config.yaml
hidden_act: "clamped_swiglu"
router_score: "softmax"
routed_scale: 3.9
balance_loss: 0.00622
tie_word_embeddings: false
optimizer: "adamw"
Below are experts of layer 6 (counted from 0) of a mixture-of-experts language model. Rows are named router (the router's row for the expert), down (a neuron's output weights, with its number) and show model dimensions 128-191. Each number is 500 + 25 x the weight over its row's rms, rounded and kept within 0 to 999. Numbers have three digits each.
Before each expert's rows: a language model's description of what the expert responds to; "comes before" lists some tokens at least twice as common just after its tokens as in all text. This comes from a sample of Wikipedia text that the model never trained on. Tokens count by the router's weight.

# expert 3
Description: Prepositions after nouns. Prepositions and connectives right after a noun or verb, mostly of, in, with, on, for, as in one of, with the help of.
comes before: " the", " a", " his", " their", " her", " its"
router:466503483467523464462504475471470483476483508515482482534519450550471477532509480485508495522485502512515490515455520516529521539448502478490486488482539456516509505516493482483478553513498511
down0:488556480479498494498484506472511491545478474516503495476506483481490481459495532486456542495474515506544570487490484516508471466509534484532512449527520455510515470447507482513549503514474505
down1:517487497509572557506506501556507534466526549483470494462476483535453519505538486511515529491467480498488512484473501481527490506469494480496492493537499528456503535541498482473532464483482496
down2:495488459498485489476531500474523478471476519486477502472491492466501519506527505488495475515522485522527461555488499496478444546528481470472507520576493476497490529484482481521529462505541489
down3:468481511518499486460518545509499508472495504498514505524511478506479473540511482541527476507521466524488478519507496479529506489522476469492538470518525519482497499519492484526508502482542524
down4:528503498536509539522544508501476480525560501525477481468497480532473511496480507487509507489509482573483471538473488512532522480513502469485502481503480460520485476545459486426536522501517480
down5:475511448506510512515516527524493481470500487518460435443511520512447509473518493502515540519525534506450488505500504521525513500514459493514546504535536515518466495527471513521520508465486484
down6:547541528477506519513515518470529501495481521531473457465481494474518472517463520521505490511484460528552539521493468455523529525550525541520496468514519474501471523508486498514493517497501508
down7:518504541517450554493503488513523482467557468509493509549481519500481517510478537512535562466514500540534497469484546527515485459498507506511503478509469533482541487510496475543484476475527480
down8:494522556507478540473478513489495511499493477551528485483511506467506488521490528523489476479548476511504479510524470484487523529511487508460457474494488504474481490437461531503482483506461498
down9:476469510518468469515511480535484434522504502521516473506533465501528465508500522538495522511507509499498482486503505542537538519507533459481535490475513459490531485522521509519457469496537494
down10:430510536510517526537497491465507496542458524519485514510524509495499490500474534515504514501514474482462504494500489502485486488519488501491505538520492515503463493457486491495456515528501503
down11:493504461525495542505496486476483559477493492523508560499543497501482533496484524489537473464523463498460458496520531521509503497538491522541530504525527479507472485488538484499512517479498528
down12:491465516462479493519467519495439474458531502513489513493498488474510482499484492475483521535495502528484497531514506486536509506500498525488464483472483530507550477482482491488481499488515460
down13:514520562518486473479488509552519454487471450475521464469479509503511512527464497508493510497521486467538512489485499495476518514512476478481518529478537512529455539506514511536467507492510518
down14:461506481494453490519514513527497495476557495508499537485509512496505494511467541519497475548535496512475512483524459528471494466495461519525498469524535476497491482506503525530528484508565539
down15:525474471473466500471515516521498521522485499497507504485499532495490479511539503547500493507509566483549535475465533516476497484504499473490525543466524512520506523482479525487487459481495536
down16:487527498531499470484523478512514527508487504502529506490522507465574537474502489461506511497517527485507495504513532527495522554493557533519530484495529497554539557483503521484496471503524469
down17:490437515504525490497512525500426459515519495461460511487524526529513472464479529545496449507443517494485507481526489471452510529485443524527512528527496505495537483468516498474519486506477503
down18:516512524495529493521463525534526512474489504547532507497522503513491456540494483542485452477492474466509496468512486471467546506541488493488499492572506459514465490537448487491483495463515547
down19:489505454512552484486477511510463478457550474467441516541516533500480484485498539500545523511529513516519490527479502520519498494468479493515487490523480510445522554540504534496532495463531508
down20:493466482467539525487466529508536489522527513445518434522498512474566435511542495516441524465516475462487464499489507464505475457523484476448544491559505492494443452470466529511445477491517508
down21:504516524520476530496516464507473536481505514524467473454502539456470516456514490433542516475509447487459520482551489512510463476437510491548539473490529476514502533537456500479530518500514504
down22:495497492517484520497499477490479523468518482493509529475488548523493522506509491500542475544498477513530528524484463528523459460485493488495480508578483525487486534497508513482506483507510485
down23:493483548499533497478521547522515529497520492522478517534470493491512476541530456540475478502471487480513496477466469520508491486489495463497498516517538485496491532491475487508504511469457538
down24:515458476481463496491511515495551444489490482520508493539501511487486486493488482495492501489574491463503476462517488474464538491529500479473477485477506523518522483504438518542499538461486493
down25:462442493488525484519508512475524469523496538521470476517496526512471496493479474540480489545534528491486480542508537460533535504501521498488514524509542481514491486530464504494488462469502546
down26:497510549482520507476525449492460529530505532517518478453507483505532521528499520500494503536513446530514487518486500521520503536510531497514524477483465511514495529511488493447500490462481460
down27:494456524501513489527472486517487497472476533454544470512558480502497477488493492505478503475536472502508482471484505485480513520521460476447542540476478513462474529471474503482466559529498467
down28:496539503504486510530533483477523494524470503513504514468552488465476525517501498487514531456525466505539488529512511479505510518479502484535493478518488515522516490468527497484535439547487494
down29:516489479488452517492571478486528481554515532510499451496481459527484536511546504482462507459475562520542504494499524511481475494525566485496481504502482468491487505532451547522447517510512469
down30:521506480496481527518489508471520488525474480504509478478515508481502509503468487524508510415514480493534543450527476455546511508516495511509510472493516458536492514538506530489590522494476499
down31:493491453517475502491496517546519494553488544517493454505509493480548526501521510502506498503505489541510536485492526470462495547559507479514492501484449537525525509488450521481460462467485464
down32:500522528485507496486498526525472531490462468512509570476487524479451487487542462508513458485507505505483502503532523515491468519546454536491530493483495496470512517483481468487536488493530538
down33:482513521464426508499523469543525496509525558502486478502450460495492496469490538518480487525487514504513505489518505485473500506522521532456506476482490504485513488486500545483512518479483505
down34:508488502483539499487507540532508483486541498500488480489504515537482468507551496553531497553508490499507496526505524465438503514487515497484499494531509479502469550563468513504483499473482483
down35:495510507493506518521477492509448506511480503505544500479507529449535503462511467516493478459491462499535474497528496497528496488491461522509546486520451478494476469446551444499541486507499509
down36:517502521488478478482493487505526471486515482517517505504485478447491476502528506526508459494463485530484528484500481529501524473524519480501477509530517509462515449471497491514495503534491477
down37:495497484513486518504486514464512466494477509491504524473494505492517511482464495548490528490477515477504507472521488491489494504499496508534461479537520558453465517524532524533492509481497509
down38:511475471512475502489501485493510502552490507493465474479499474514468542549502552490511492488581488544507532520487490507479539522522558463493464495492476505480490537502448487507486486476490509
down39:484523481507504533471517525499470499515489549507477451459520464488558495455464519527470516507473470526514495536472488517486493510522499466478500501536507486469525494512483554532521485491491497
down40:456488535503504510500482484489511494502544499503519500517465555533520503502480528526515510532539480500503486498501519486490494481510512485482541495524535505469494474485492566524491510487506520
down41:475543439456537512524502525490524514490487464487474502487477518508474471512564494488513503473463525480500448533527513535507477546473483499497515478532520500478486484446479485512494458518503517
down42:458442495489496502475480546501454491490520493511424558514519523500509519488493525489527509491472512515512506506518512531552541508469469523488457521542535486499525492509557472463506517501478504
down43:494504485440457495480499525467475496550509518538509528506522540483494463477493479483524504469519504512488473468512485513472531511526546507489491513506519461517498495436501461491498469499477518
down44:494535464538493481481492468494528504521473474466477523457506505481507552489537544441497479487512525508509487499534496499506492528521486516515494451534524471537507541468503471468508479525548508
down45:457538502471490532509477555506464492504490561525459485507503514536523495498526514498509511523512487509505512475498472462471512477478482493490515497487536484532490508504492497493497483512502515
down46:458515531449507495526515528507483533520502491513553458478528465528530511495472524483513451477482481527463485515514564528525528569521509479470508507504491469478467476540519494510501534504456508
down47:502476486529498484490480487485489508522496461479557505498551533495547493511517504522496512491462493503477482497500513498495453497516480462495500474438476510467497517477464499537508473481484482
down48:524545456518459517498551498492516481492500507530501505514502513484532526497539521473515476548458503519520517537511520492516521465490540486489474476502530497512500464537494479475521475516521462
down49:468533498509520487497502476501487479488549490490484531506515486511474520529510500484482511523508517551498538499500453518536501466498491495518475495515509455508455548517489540473531505500482479
down50:431470512512533548495488536501567479499534530522479488508486536513467478508474431526529526505477503517512491495500473495505464511492498455481499501522573485526442472564495494531505507482529577
down51:495479499498502563485520493524533504486488501505535460503501523537496499481536471531458537433483502513549495499508516510531508500478506493503510506491502461476515540488508498507492485525436517
down52:450526496525537493464513540483523516515449513507483493528515497504460535514487487493471547452478539479539491508505456499498469492514489518491491501512575488480496547543475494487531494490472526
down53:494549603505518503483491507505543483516539498512466502521531511506532480522484517510526434533484480528515464491509497492475499488495490531518493498542528476548465492506450480505476519519480544
down54:495495472487464512516493479489474480511512488491545519497496490524502517522485549511486476492505491531491467492501548520504484539490524478490521494522457466471478542485552538472526482525502487
down55:500512516497490489480502503504489554507484471490538506500479499465484511502525507492455485507503513502553491517493473479541469524489529527520530438509461526456527504458492512501513487459486503
down56:450505501521489532452522504530502514473513486506513575506486496505515509519514478465494506481458494484493516508481499510520464510506501469517500512526565516532505508466532495526450492471503481
down57:498518514479549473504489472527489518484537521496488502465513522493539512477496547474532508504457474498474512531486486496496502500496491512503521499526500501523490542523502515469490544517529526
down58:481537445543508530498480538524476526482475516467511562521528494494517474496504447506500514528501506517509477459474487492495489494486502525523494542499546516456487475472549559495498553478513511
down59:528546519474481476514526533528552549508516520488505498486476486488487514510487464533512421495492482500515494515503472501477511481475502505473462477545504491467486529521468507498506513508512543
down60:484494509473472506477511525480502499514482507512516497507527521491515526482476494528501491477561493520468518476511483517491502482523492503456455485522494452516478506508471499527472480501466508
down61:498506494472494499463506501496474537469487505468469503480536497493499466481490542486508500505536494507506538494520488519529560530539489501494499508510492471480511529481448499493534506502485481
down62:486483511539496529485467541512500460423491494493498499476507499529473538535469531511520509527515499518535501521551482514472500527476471483513507518523544435511492527499472487505524502507494532
down63:508512487509437541482539494469526469515518498478487483520518497531504538528497517492509517462493510541525504510454550524504485481504499490533510457495494487474472496525504526491510496514520490
down64:452479492466505496488457528488466477544540508539515511513471528505469496495483467502484547502490563499505483509524471509538558523550515484492476515514473549513536529497515502504481500452487519
down65:487502487503526495523476477456472471496522493467495525490537541509485506513516543523527507526524523480514483555509505523533458513503520486517495521533517458477473484488495514471530529509507504

# expert 4
Description: Conjunctions and prepositions. Coordinating conjunctions and linking prepositions after a comma or noun, mostly and, plus but, or, with, for, than, against.
comes before: " the", " a", " his", " he", " other", " their"
router:513471545553509486499509448472528518472522500514482500509515478469516484497507492536506465494462439530520485526485479541508460546467515497464527456512490516517537444472512498418513459509532528
down0:415495576514467494511508512481525511458492502488514538487485520509486532470460496486480487546503505489484507430437498482471488473500498501493517456478524480498488492531520497532503487519529558
down1:518501495483495509477514472528540462472524498540501508474490512539506472496454487504491525482497540517470534473495512493453557484505497519459482449479463506487463557464501525495477481467480472
down2:507526479492529485539477507563470479503479470466496491512536504471498493504472490477501529446474453499484521551523472468519487492558494488476539496453492478519472525469518492511488516483494509
down3:484518495531454512538518480526512529475464536502450554475488497503449531516522514517512501512561531507485532528510513514478480527503503474487530523453486508465508511506477544452507481516495487
down4:486515495503513451446456501477518504495465511487485495495493512503489495490492534497453527474478529452515505506490505486509487471497502495526505561457533511537540506497520485521488521525504511
down5:475507569544494469494454512468513509484539505512469521462463524510507475530506509566537473522545472527501495516522490500455493508500429485528509499485503506445480537500507489512498505546505481
down6:476497510484503488512536557496458504438493458507478464510504499482476495525504477512514472490465502518537526528513531508490506530518510474492538539505485536448482441472516506460509463475509473
down7:513468475527481542517490444446490497518548530518458539501504517493538523478493533476526482488487475510495505436506457500512544502463483526524454516493516494476521515518531540486494500502518490
down8:442518450483513490469510511501483472529492527515467499495544489505509483531502504499463487454502495518518508570504548519432570460480503498487501470485491500498482482500513478525496505452454525
down9:495478535477505510470475480470476513551506506522511554503494509490536473506497502535510450455447488453488516488509477486513509489509511499466477506521532495462510498497567541499491552513475480
down10:501460532507508518495472524526505479512473487487537494499479494465469456498505513512510458492477454532490502482521488503492480505480520538537504500513537464488504480490507492491529507551506540
down11:502493523480506530488489522494485486508525483494525467458535532524503513517465518521478450506532508475505497515548491511490505518505463492518465470498520451491518522456471518497481490469500532
down12:488528530505524496496509457493541516465510475475474557485520458577444523485514467504495498513477534505553515485523468488502509527499517496481485520502515474507471476528506512478513472495498464
down13:509470513509545488518589523484500487519482568490467493538517504485551515530513510516454553499553489468484491498502487514471497516508473500501524545532513486552509506509505500506520551522474508
down14:503507449486542492469510526492513486485503501491537482519516508502474487505546479477512524507507544512477494493502513498474492543504476494466522445506532495516447501496466464528499540512478527
down15:493505457506493539491482463480559479515516547455498477450502494506510511521551495509504514469513486498496458514475496492509511511496506529477522491507511525525482485483456510508498483484527513
down16:484478514509495495497495475487489457522509468499505538467547472491483487525540496531530455495526497488525523528503541526487524520503485467466501496492528529523491491466490481526464469505512486
down17:483516507533516535513494478501490497503534472490521501483495464517503541509518477572520487498490559498526446530506522513519488487534484533520541499515497513515471543516467480545514497481532490
down18:485489523466492504517502485524492530497510487519530481517500472497514488541491529486516486484507495515492544524507520518485484529500520493522532482455497504517512503457485480515548428503479484
down19:502480500523464465494502504509459512508461515474505470476518494482546502498520511500497517525520519500516479496494542482497473510541510512473540500491454555501498452500519500519477523458554539
down20:511498471487488489550513509508523499500504511506517486465501535517536496515468465471520531459519540519508452489507514487502478496510495488500516539495506466525516500503436509473527497487516493
down21:492486504472486480505529476533497480445508490496472490530494490525497471516488487491530452525518530494521490522448496512473513502483473496462485480493509524488511530471517479524517507507533471
down22:484526467511504498502496522527494495464529471545464506541517505523479455412514489456517516512471488516481531510532489487495495461506491466491456471505517519461478587476525503544538532502502459
down23:509482557483505521502484463513496462542490484506516505476463513516490470497481500578516530498487485484489541502524472510520528458492511504522566507446485477488482511477530529486476535485521478
down24:503491491486496506507501517448489484523478528508531526489492509468510485494521459477460523538467496509505526486483523499532499516504518536538535554481492521446557461533523526454498518511490477
down25:492531479466435492512499524499524512531488514502465491516491520504536518552496479456504514501465499476486489502510473465498543481476494489483517477492481465514530457462512530463501500493515489
down26:503431474520496506461520502482488512538544506535463498507514496520495463524517524556520452497542484489526493517478509520483504524513448496506495435505501540537464540506520472570489505438491474
down27:503519523525508510511464508552493494526508482478520475517541484507494487493475461490539534465488500487511500535533485508528535508510538455495540483484521526501499516527504507540525472491508487
down28:521506491488512534482519516535462500500506518497457520530527519504524506497495517472485533455548555495461478507481468506474501534513471486514495514532491545536494485483542485460501466495495497
down29:516529500521508479474476516500525467484500508492539505534476489503491503550516509505605482476516508490482477512491498501496518516500509482488538494491479449510484496492502513529505482473530516
down30:487528490475492522523474523466491526491461509534496468490538527545492543461481490524481544497506484507447523498480503440516494530517505471481510490506533495452460505509448529539481518482534475
down31:538498546509497502480480498470497488486519500541504529435498491495441480547518484532515445534522497551542527496492536500491507533522472484482481459508462473519472548522472468498510492496494486
down32:532535494523460452476483504539530504498490467561467503476519509511448505478494489491479511471521510482511525485534499529453494477485555492544506523461560496518519510509504492508528514514526542
down33:489462488480475526491524483525534523482478514512490466526509507529472495562499507504494473499516512496535520505520537464454535507549529445462536478479509470495521482484442476478499444499479486
down34:466501491463476542499488533501467495502519517455501503499536451520494478450494488502487469525516530481494438490496486472500486461511510490500443471464510470469513517510511540458495490538522503
down35:505468547471526487555486538500537517480515488520521462533522503479415521518493491528495480524530503479546454492503525506505556495538525510475506476512549497495489513529442498509499483461486545
down36:470504476534501503482487517500496498463554480504494532511494547488473451540522485509539489535506502483484544483474505524534465517493461516509498463499513544508551490481503508500490513471510462
down37:513492494516477488493465516491491544530478542454452500459509500536511511529491456494496488534522487525489518506504481434461530512546464513536507483513451497563460526474511473489525508528500509
down38:504523513505475481514498512530518552517482506549513536504432487532482506526514489456530539494467490525513534535516491503484485537517497526493543535510450505478541523519464456465533485502479512
down39:510516517514483480503516492484512508508509494522447487517550504512538502491474499534492498518517502501532508491471519493499531486500504484517519474506489468523499514507486491484450550505485488
down40:512509492501505463475487537501508522501491507478497503505511482515505519528518488506470509514518498476475491492510468477497489530488516494522503481544498500482500504449444475511533508517513426
down41:498449497449568503506516483460496547502502477541517477474519526505481506467499475486502551444548499521489510479492559479454541501487537532501468516535481473513472462523505528489504494474448471
down42:469491492488449527488543456477520516472486485508515457451474473507486496449505523514521530504513526498524510536496494494499482503507491480484570493491536454496480507532506504489513472495475534
down43:533542540491500480550468470503507524534514518555519522466478498475508545470531499503514501464487503504559489531526483483502512499501518499497493519477485495517475517519485422498477533507531496
down44:516498469457537506537526530518537447507494523527512468504506489510526496507555510511501566477493547507492499487487493490470514531538485469465539512495490492535506500500450477512462507477504538
down45:537467505503501489498459545541522482494473539534493557509467537537478487526546446500505462503497505510518485471499510464516534529472470497513481496529531531516466551480511456509489496482484478
down46:492523538475457494490500490489470510469485551481466561483452535479510468502519498452485498560491519452538519521512510504492486501479472503509552553525489528462516538524534540505584515499514477
down47:502519432482530464505527448419504469512497539524457479513480498520526527508516522455483500495491525504550524451458509504482492494508480477502547528482519535489505493518501537477516509510511523
down48:489453485531470495483483489517517518505484494481479507481445473503473516517542449469490528533529525507525497474507539507495492496452464539517515508501517524517507490511531522464514492462493505
down49:483498533460485505541496506526488477517528521486480531524523485520519544521454483480522468504520510560484482491511504484483496437509505467484459483521500517531466493458428494512472485473483533
down50:501487503476515532506498467498523493503505512508525474478516488516540544470462498528485523462512495494432523436540456482478482460530502466489502516501535491527514461508471535528463486481532501
down51:497485467511483495525532453487522481496513506507487480488509491529500509494531508531499484507503495515544499499510483502514527526489515484437465479484478500502453478472486514489486476478511453
down52:527470495551475451484514507526517493496496487510512493472485447515511506488539486495505520505527502468491574528507512523480544483513457518488454506480518543488553514533540475483455492517486543
down53:475505495523549522460542487502474512528529517506514513506495467515467451533530500505511522499505454509558513527512519496495498490494456499505528481513497513511507434527530445553497510502479480
down54:473480541482467477495516485494493530470489487495528481551510463456510496477495467534535553485443474495498522538508448533513476483510480510467510479525508495488527518503483488557494556461512509
down55:472502485488498504538452546486466484503497512504496468496522511474519488487475529490521560485521450479511496480498505538516498514505500494494524538482534478492525432502491532486502461486489529
down56:490556511497442499439525511493466498519486520516482504490496494551485496483524477506487495567499497475528549498490501513476558500476485507507531507501478541490521552477473472509510517475483467
down57:502513488516469502445491515517486471483509473517529476532535503503529481499510519539524505520533511512501499532552518529479490502484465462515500494479479541494497554504502484514491517503486493
down58:501498445464470498507516492484464519490447500474494450486492504492448533466536524526524519515490521534524503464500464504505511517500487483513497500496472487495500533512436512541481520490459454
down59:509466459537475545499491499508503498522478511504516504506473475524502482487495476505525497556470514512500488512513479506506494487512531516503504513509494535497485478480528504499479519512520555
down60:475533530477504493531492455536490502516510512495536543462465495501455506497520533487487496482481464464489580454552508533491495474515511498508443483476479522485539532501486489476498503544483509
down61:516445513527479480494515449515525512543492521520534540494482464528489495485540524509502479469490495510480509506525490466506538516491502535478487476505488462508506515523506470447503515500482541
down62:498496494467551506469460524446501529509538476499500516520534545501472507449486488492525484450465491473491471489540480489485457531508506490525486476508519534457509493531517478471519501514491513
down63:489510508509478479509538480500547516487513511466503505454503474468517491481477524488528455484493480474497486501565488472484506484505509487498466458499475509495484514460507539516531489532485555
down64:473482507494436446484467428497489468519494474496463505495507523502551473518533555496492515482500514505537446460536451464519548506496499494540412519475521489508500482509507496444487458508459493
down65:489498485458513524488484458503499482491464562470472457455473496540479484531531519479502516444499488471496475553494539514489529509450492517513496508510508492478554509478486458447502502515477490

# expert 19
Description: Verbs in biography narrative. Main verbs and auxiliaries in narrative sentences, such as was, been, became, released, announced, transferred, often after a subject or was.
comes before: " to", " a", " by", " in", " the", " as"
router:479489511483533489498533525552490471464500515500512495481469509512515449470549461540509521540492521491487522527479532502548535461470467473483514505473508506485466500508502463488515537525484503
down0:487495490489439481512504515465509461495468520527478501465541519460485517505481527494495450477509532451471510480525494492462487509483521480457495484530440483549470496493478475478499524462530488
down1:503494434497506497504441528432482523539499497519542457487516458506508484485476488521467520466541507507481423477493530468540449485502539502487526523490509547504489489497465512499537485567522505
down2:450516511447489484496482487460449516519516483508515541474505503539508502516450477539493513464461471498501476476511507485477524545492489497531489540488466527426498533505524513485500517507472528
down3:462451446563472485472483490474469511516481499515529494500533517467508505527530519468461498490475524487470458483520512535549475502535485489504480505512452492492501529547501490538519490482516553
down4:495454493508508483468514525517410483530523523497474518485480496514511483468452534549503500462486533487483522511493526578514498501515505506516486504510502464504473494501530523502510499483442489
down5:496492502498512565484511496499482519445520522525488498505486472472468483474499489512549472546457483530477511487473528510463537484470491489482513528487511497507505514533520479509476507487511464
down6:500468513524499517478478513503511536514545540520510541578475473488496503519507478493502503517498490513535493506504537516440527537507523487493511492558478511450469500529491498477491557505512509
down7:460463567520511483507533515483522503469473520507509507475485516509493518505455435498493496504475524521527522510458531531479473539483496491478489507468506468495473500503545450468479503512505506
down8:529504516487479482496464464522480515462527467525499518501459527526511503490510461529529478510471553514475515476464487497502511485463506545489492497518464494476469467529504525461535504535488479
down9:523520488485487486463476470466449513557508492488487516447488519523521496520504512505498526465474526493545506508499538534485484470494498528552493528472517469484515538496515501503499470534456506
down10:510471500506562488502473569489483500512493454509467506488500486504452533483543483496492524540494508513516452527502543441484474477453509486535505519431532485489530466503468496509484466491520485
down11:484512494482480476523513498461491493522495531528472491503482474521476503488435527507489574485509507522534501529507520532526490517516496528491504512489509506497492519533486514500538479497471484
down12:473471528520465488514518480456519490513518508518474477507541508511528468538487578520496536512494479510515532499512482545516505490483506479505486523495493493497476464509486566523455515485500510
down13:507522510521503506499543528515478498488499523574490502493501484517438524499498484510547513468477495497508518493517468508543489491503510500475496493466499492537456473459510543488502496505468495
down14:514473522542460503512518539485527504470498497490484543463474541482510495504515457492475525511462461514489490470472500505516507488511500511503543500512453518501531479496524468498500494509493533
down15:549468539523494505532489482515522516453519501522444546481489498503476478524507479558523486506511480505504560503474476516469508485508521513491499507480488490474502510512508521500491526477504512
down16:495482528510526465480473476484478524515529459513477529504486504480521467527505501504486502476523498485439493529479466474505516516478469532531499535478463471492489502456523534482522494490542502
down17:494514516505466536560474496506532467474471516501461470501515482513461506497444471482546555505517495505522523465498494461485518509475494530502493483457523487545485508503496513559497489499557484
down18:480482506469502534489480505477492486543502502467512493505503469483514456542487515505529501470462502530483479456532522485530482575518508501481556481496499477508492469482466535505521475471503519
down19:534531507507521540504470475497461553488520428509518492498473492486479486487439460481488512459504518557508467509456479467515570527487545507490484526490497496465497474538508504437517504512501522
down20:539466537491496499516487511483498518495484507530515494443498468492489523492509500565497494449544502477502495496496494496492474506518465470482495465518511484515470535495483523478500509476495447
down21:512496510478463497523470467550479561479482472496503516510515535481517514501485522522490481514482454512484521539510519501505497525464476492487488508496444470486460522501541508479521484502528522
down22:529487530480537543540505483512482514483505495543500476520526516503493516537473498518509521489527516495493521523495510493484475502467485521501492471505486481521465522492517478506505476499459519
down23:467532480513499482535488494503521506538456496487537533515526506512425476490494478528515501444454496525510539460525459515537471523498507517493505483485511487489494484475548498534526519495511513
down24:543515535495501480507501475564497533462516460520480503492444518505480504524481520481525502482507526547480475497509480510454538544565499535532511502509457491478543500512496494447501481475502519
down25:506443514505534515449512530489522508535492485469521500516531505533495477522514504499485450538465485506488512503508499488510523532459485453518508514533450525485504480501502450476483518468443518
down26:491473506506508474538462515537500500493534481493477510479483499490483505490496482513495505476469539477514493470534470518502466465470502548487498488524498486500451526525549582489520513507509519
down27:471504501510450541493483492510536488546456459499551491479517510490504554485508500470469499513511477466514528458498503512524485490516447504515513483525505529533502490485462486519493488507504504
down28:557483501495487497476470507578476540484495501512498528464497533522509516521534492524526494472468492531488489461458472479493550541538544520492464457478480485501478520466466460461481495449510495
down29:495490519517511480493515524466507466521517496541479534489457479497499477509480522505475496495468500513509461514491507490451480545520508469527551515480481464483499505524476468516459547513481526
down30:497455498481514504444533501505442496528544479522511538495513538507508485496504513475499493489537509529474473488509441552532504532469510503508476505537511503447517514501509499476478526506484545
down31:526519495488490508528534448519528495477515492512448495465503483500551549536461509448574499500469521475539526447496449491504535521453512501495461529506470501531501526506535539498506500538484512
down32:533518539481506534531525507507447505512461471526496519523503528502492504524523459498518482531527503458534506504440527461469485505502482545503536434533487556526469513498488477456522473525501472
down33:518503511494554470468478525520525533533498503498476504449509522493490446495514527507510532491537527471483533519506486522564506533517489539508518517497528472495522488552523508498483510498517515
down34:503475506481553487512489515480524504519523535501536511491500447461500490484479513526481503470511478509500516499519468476512481470515509480492437454478464469504488491488463510483511513451507510
down35:491483492472515473533456498525545485516472479521500548464505494491439509512508494505530472460464514518485518455519489533496491497500501547510489519502491494506471518547468428468503491448521509
down36:446545488498504507540487488452514512563458539515550501472486507495501513524470491508513500480509475518496464438503497494484502490526490480504495487464498454499481485522542496488489519509514491
down37:496541488482465532499491449440493480494460505492508521450494510471487498542488448519532484520451489516542458487519445496522501528541521490541510485544478513528482505525521530499503534522527512
down38:521518524518499489531489554525537486506450556460513456483480523506513526498462484510475472514522513480527463479468537523523497516518517476499509493517480517483544466462483425496515487498565566
down39:476493454487438513504529553494488479517494497524457450511466535499487516508483538472511541475510566518507553480515507526529538499501506460504541481478531468531509535507482534528477507502480475
down40:477543509507538528471507504520529503493513532469458480520519472467505510527483551441546501508492485474503478480478493483473500512521455441473504507520454513527511553520492504495523518481464493
down41:496516525505486547485456539464506485498541472535524519547487528500514489523462532516509498491484517512485482492540471503485493510520584532526494478498494473515465437483500536524479469502468526
down42:458501507574496501491490511480479508507457505553475482502505535527497500482489535536505511479496543459508502504510527524552462536493480483480513474499521492450484530527511512503547472512505522
down43:513522490520480458508519512482488493499498492493498477512474509491497463484509457527514527491477517485532483481444541517492519465521509509519515486526483509489467514532509533505494485506529490
down44:513523528513496482512489497502516514478497467535443542481491468538467479516504446508518489510492476504500530493500478509481540520531495544526517498495551480530493513521467505500480505519469518
down45:479532470518484515481538464510467461505486494489528466496518502506521531556521484448483527493478531481464483493456489520485461493512501483508480465508519512530493505494498513487477470498499490
down46:545492521434468489489500468503486543497497505498511467449532497494522488507491482503493524505542517507512487504464494523514513476512508500463478502532485487492542550495513529484498492496483508
down47:509499483514535491523471540524501497450507526474463509519504524504541489534525525486481492528475521475422483525525531459507512529492480514514493505480498496549543511450470463507513493484512474
down48:531458523533465474529508526495480510508525503476516512464520522507513528466524483507438481490497516502530461459451481530499463509538497501506481501513455523503515486484474489483521488505512516
down49:504493523548491514448562492473498488502496510540452534470494475448473525482502509470494482514492509517513508539474487502478528494493466505506459496511478506471478469514496498486526532508492479
down50:500522493526534488487515489523470505498530499496484517511508536472504523455489477489491502476485499505498486499459499494540535503456473536511504528475453474455456527517521517505518504445475491
down51:469471501521483449466479490491506473457527522536463539503520524484435504477508537455499458485476527528474480469479483520503486525523479493472494505516461576471495528505530507496549493505445508
down52:500503526478488489499494444477465518517521522534467520514514509489508483511474512524500478514473484509540494496487545528514550497492505519527493506502514465478505526536496514499486518510455516
down53:521482476512502525469498488496471506535525495557477537500497500533495519476522504509508455486511539532505540501501516516530525518491472524502545495526518509521488510510479533471550466475511504
down54:519493494527517493530466525559524547509551541443483505511530487499483501520471517538477534462516493492522502501479514501535472496504470502520476489496514485458502504476484500481491515471521527
down55:527499539499445529513510509497500487472520524501528512527463502536470486535513561481496494523491520522540524506539510462510501512562505537536467482533485488479515445529534557532497492515448549
down56:521501487504467506530486488505539467460511515527497497478477506528455492508474477509525523491484499529490510501522459503475510529511474504474502494459513477504468488541475495490499502481513498
down57:490493463521457498486504494473521495482508476516475473494505483473475488509491505518501488500498504531502490456448507497525564515524471495466483449506474483481469523541525466484532509495491497
down58:513521546497556475513502503512482483548499500533540482497526468512497474524466538543479495466495487509554494500499557523528515565516483493479511467485480491474448505482500492488570461509459486
down59:522523452504484440551467504505556510501467545474512521502495495518533505501529512507505510484480508468477557520535475546479478521487497467508507514491550480485519499498492486510490465477519481
down60:545504532475481525506480487459478507484501541503548522487508554483478543527467497505490490484517494495506453508530515499505512492524504539501489472520501485490481535482483540457492482519506456
down61:527499484513462550487489528502501495489520507456457502490487520502476511498512472511530484512496487492477486500508491495483488529493489515488529505527519501471515484486502505499468471455477504
down62:468514487546455505516494547516547512496476536481472531492497542510499498478533447476482550503460520491501508466509485502476517480505517499489490484490552474482560517462500479530513502503503481
down63:501503530451464493484452490483486505453519492528508478506540490488486510497489513501535495472472468520485471472454513505503503503519486518468511495511472517522465508530477476517524522485530499
down64:523518477520473475474463489483523471531500492505493489520524503521504534489470498484513477521481520530532529501512480494532494480528509504503447528507478513494501487506528494472492527499497541
down65:496463497481501491574509528463520498502507498517471531501494510508492485540492434491547475502462476512547532465528528462472529529493474503494531513488527488494501462533499525551507529478511530